config.yaml
hidden_size: 256
n_experts: 48
experts_per_token: 2
d_shared_expert: 128
routed_scale: 1.0
balance_loss: 0.00447
init_std_router: 0.0303
norm: "rmsnorm"
optimizer: "adam_atan2"
learning_rate: 0.00133
batch_tokens: 131072
max_steps: 5078
Below are experts of layer 3 (counted from 0) of a mixture-of-experts language model. Rows are named router (the router's row for the expert), down (a neuron's output weights, with its number) and show model dimensions 64-127. Each number is 500 + 25 x the weight over its row's rms, rounded and kept within 0 to 999. Numbers have three digits each.
Before each expert's rows: "comes before" lists some tokens at least twice as common just after its tokens as in all text. This comes from a sample of Wikipedia text that the model never trained on. Tokens count by the router's weight.

# expert 31
comes before: ".", " |", "–", ",", "th", "5"
router:535484550452504516521462519566478548490500511470467522467531491510483526505467490546484493512537493463529494510456526527542530512512501510554479504534521488484497495485501509490499519456478489
down0:479553494529472511461537462508505493466499503506468530510492462506518504506521470478504506497498489487468499507522486526516471469546470488466485519493522482508505513483522529515491500488537480
down1:523490499532496529474460539528519521483502490460509465481454470499513470423504514503476495486510489497545538478534530502498454544491499512508513500513490488517509499501519490488511545498534472
down2:516482492526516498469472538502493493545501468499480530538511457541486452451513508504525475517501520496511513465515509492459495502485513527507508482434486509464508445502530475498491507509473516
down3:469472493472488484545515518522494511533459485480486517488456511500491523515506490516563509445514514520502487506495521525492516524505471547495499502513513521511455488471523535524539465480510493
down4:498475524523511456453475485521496512532475498507490535552524497511474499495551515479487478508478553503493450509513515485499516531447517510554533498503499496499529554533512515550516512519511530
down5:481540500460482504512506512496540451543480505494483515522518487539502497521514565492516476473483461543505498509486488516525469499539514507490453516493476488465533528462498538497499511495458501
down6:475458463515468451505546554506503509481516502485508483542484502516512504490511495497481527520432458498536504519501463472493500516512497461488463539526472509524509505477544536488531533477451503
down7:502447510474562523492460498493482524505543477476500510471523521476519495470500525523506454500526411477496486523461490485461446483489498500495482525513474512524513494504484476496478516490476523
down8:526499459533491511503491503496507458455470484532524481483477461469526487470502528486482490522508511477452493520548505460499533506526504461495506476443521508460471489474502492478530480486473477
down9:493515543480491515505489539523488465478491529544496474504535506459496477509499489539465511507495457481515504504475469496526436457531507498524479525511475525503510493482513484501428508508458472
down10:536481498513483508522505511485549524482536532517514549504507486507489512528517516514468535545499499483519507514505522467477498473474538490466501561541485501492478479483545512495478495476519432
down11:513519525550474510480491476475495526482517516462508484493507499474516504474478499476496480511490519548521520470514511486455495514460512475466490465493513523504557528497472484488471502552548544
down12:512521522442518504528500520493526482436481487519527478508469504468513516481504516541495497507495505476525501507508477515518522475515505524517465515501483485513510534505497515528485522490469464
down13:516504526459452477493526498519468478521524471510474523520473485455496487486485551486517535500501532491543507495529483455497480526497480522530508450522462497473476493494492485513487487519535498

# expert 34
comes before: " |", ",", " (", " and", " is", " was"
router:486502492472504489542454511470504461484495555519489523510529517505477515464487506518557520452486532478461512491499522504530507527479526508549519492483529503441521522499551518484509485457452499
down0:511470485553480478500484477516480487516555520465533475500499487535518486498530504498488488541506510470476497475522507519500518512500488504485518556533504492520512537479550536500499553466496498
down1:529541531479509474473461524501519521525476527477472475547495527481505502530513495539532493515526467512473482509511456511536526507514525508514507535503515512512531483483498508489524499523534450
down2:468472444496504497505570475484505486495488500490473477518515535454508505498513509505543518520519504512472491509492467501552495500502479495486485479517520534488503508501496500534500498505495477
down3:529456465494473491473527511461547489513499503487548488444491512538521518496537566465478511485512471487522521473524507521519499466502507501534501530491480497498488535493526493499524537512550491
down4:504522470499488473484505509477471528471511533484530517435499521533473493501473509484541487497481508489482486491548511549463516440471496528534518506532501472525487561508496485526542536466514518
down5:489483462470487520517489491481512436509487515523522480488519484477557478498533548490541500508519527486517468524508506509505498487524468495502531453503528486477532487525542496524479559473525494
down6:491493500500534504491525520497538542496523492499494493478479458513518490464435500470505507517467451501473474534494512492505451518534491485488518467491485522499474494549451472527490470500507499
down7:587534514464522481514486526507477474500528515466515476486470457483477495516509495514537487501513482536471479495491489516520531481506519505499496505459534466509462420455442532529479483484507504
down8:479491524474505502529504502491499517533539490474517479525509474525478487506489501493485491532490490525515520546473522478498444482516502515489490443535521496536501495483483467476462514472466537
down9:499487476549530486515529491552493515479505520449517502509464454466557491523504477505511525464492495496524484495540499506510529459552495512490527495507518522488494477484504509523486514478486491
down10:533483519503524508485504495536491496499512520435531481503496552495531486476511526476552490494489494523523515513482476525516488486471476467476519491501517469526524490520496458520497559526539499
down11:543492463480475513459511473495466528509526501495515451467486512514505461536510535442538485494521522525526533536542498503497478470520502424505515523504494512478525494564494474520536507502530496
down12:443462487464533479501524510454504482516520490514546501480515473505485483468503491532482495535504544531508456519504508522499480464480504529503505474483484496466510499497548494516503525464519503
down13:498519491501509516537465487503489506519505524507463535482516509503532493523491531503470505470520473509485509477494495507523517529503482517460507505537498526471520519492546467471488483469498460

# expert 3
comes before: " The", " He", " In", " It", " She", " This"
router:512518517535527481467519506473464525553503487493471499521536525475533481479507454511496502536499508527515545509510481508497478491515518535517479474518511496532505461450467486505512538501457494
down0:468509484484511541463466490449494474514501497501491492509497546499497471512506515517472469496469477474466524481471484522517528488549480486546519467472520543536495488495525529521496485499491509
down1:510525476525476463507489497502486515507497510510511470539524498518505478485479543516473515483471515486492497544521470529501508554496515511499525504475456475471507463464502523541512513523518478
down2:548513480498499464471486503524512483500535490542543498536506529514469497537487544502490519476455493510488492509521514523497502513504481492488498484507469488476476488446528506549522488510484472
down3:498471450570491524494508486536463572521531513484483508509489475543493509506477482498519556496500516489474474468496472517502490527450493498523509542492540465438531503503509491477473530514535519
down4:510537469482530521520514518530503528471506459506533472479511510484491542488471523510489512477499492471488557505521442458460511560480514485493504530535528503527523501535486499490515481531490483
down5:474488520471522470436471448447492501515515496535495491473518539477464508505508492468479487526502504467470494512487458436463490478497503510498495481506479565523507495468475511493532512481477488
down6:532465530554475511481523511534494471534504487497526500497514478517512515514503515519508477518487526482523508522469525469493552504448481512488523485442522516547506463497509521491508529481535455
down7:506516543462462519468503516485500510529457477536466501487499511491510494505467494520469499491490490493504482512527499512518447500468571519509472490526483525497459526515576520503474534478458504
down8:504456469512480523509530490506493470486508491493493492512498482485510507466511514528487499488499450482486510493483457473514489501475493476455501514497498543440479522503489528495481536502520506
down9:529519517495475480503483480489510484501517444501498535484493455572482482537495539488535503481493497492477487515520503503510497513533531520520458428521490518503519563478519462454485530527503468
down10:522480495497526475497443500534513487474524491486511480510535516521542497533510449452501469491482540513494497517490498516468517483532519512470481498502480487475478531557492516541478517525496469
down11:508532517537525514542519528464489484531475432462472463580470450503501514463469519530542520505490544512464535494452519477505544476480515505502480508513524513518503506512551463553473482523481506
down12:461478528523500482490538470526504481510503498536535507490492514542485499493512547464502490548492505458501499490512534552512523448512522505556515525474493489448484515516523521559450521442502466
down13:513507500490476520530519499502527494484491471520470511432526472472485481499460484491507495506510492509529475515493510479474521535519584463518496506471488474504506462475537506472453476476475522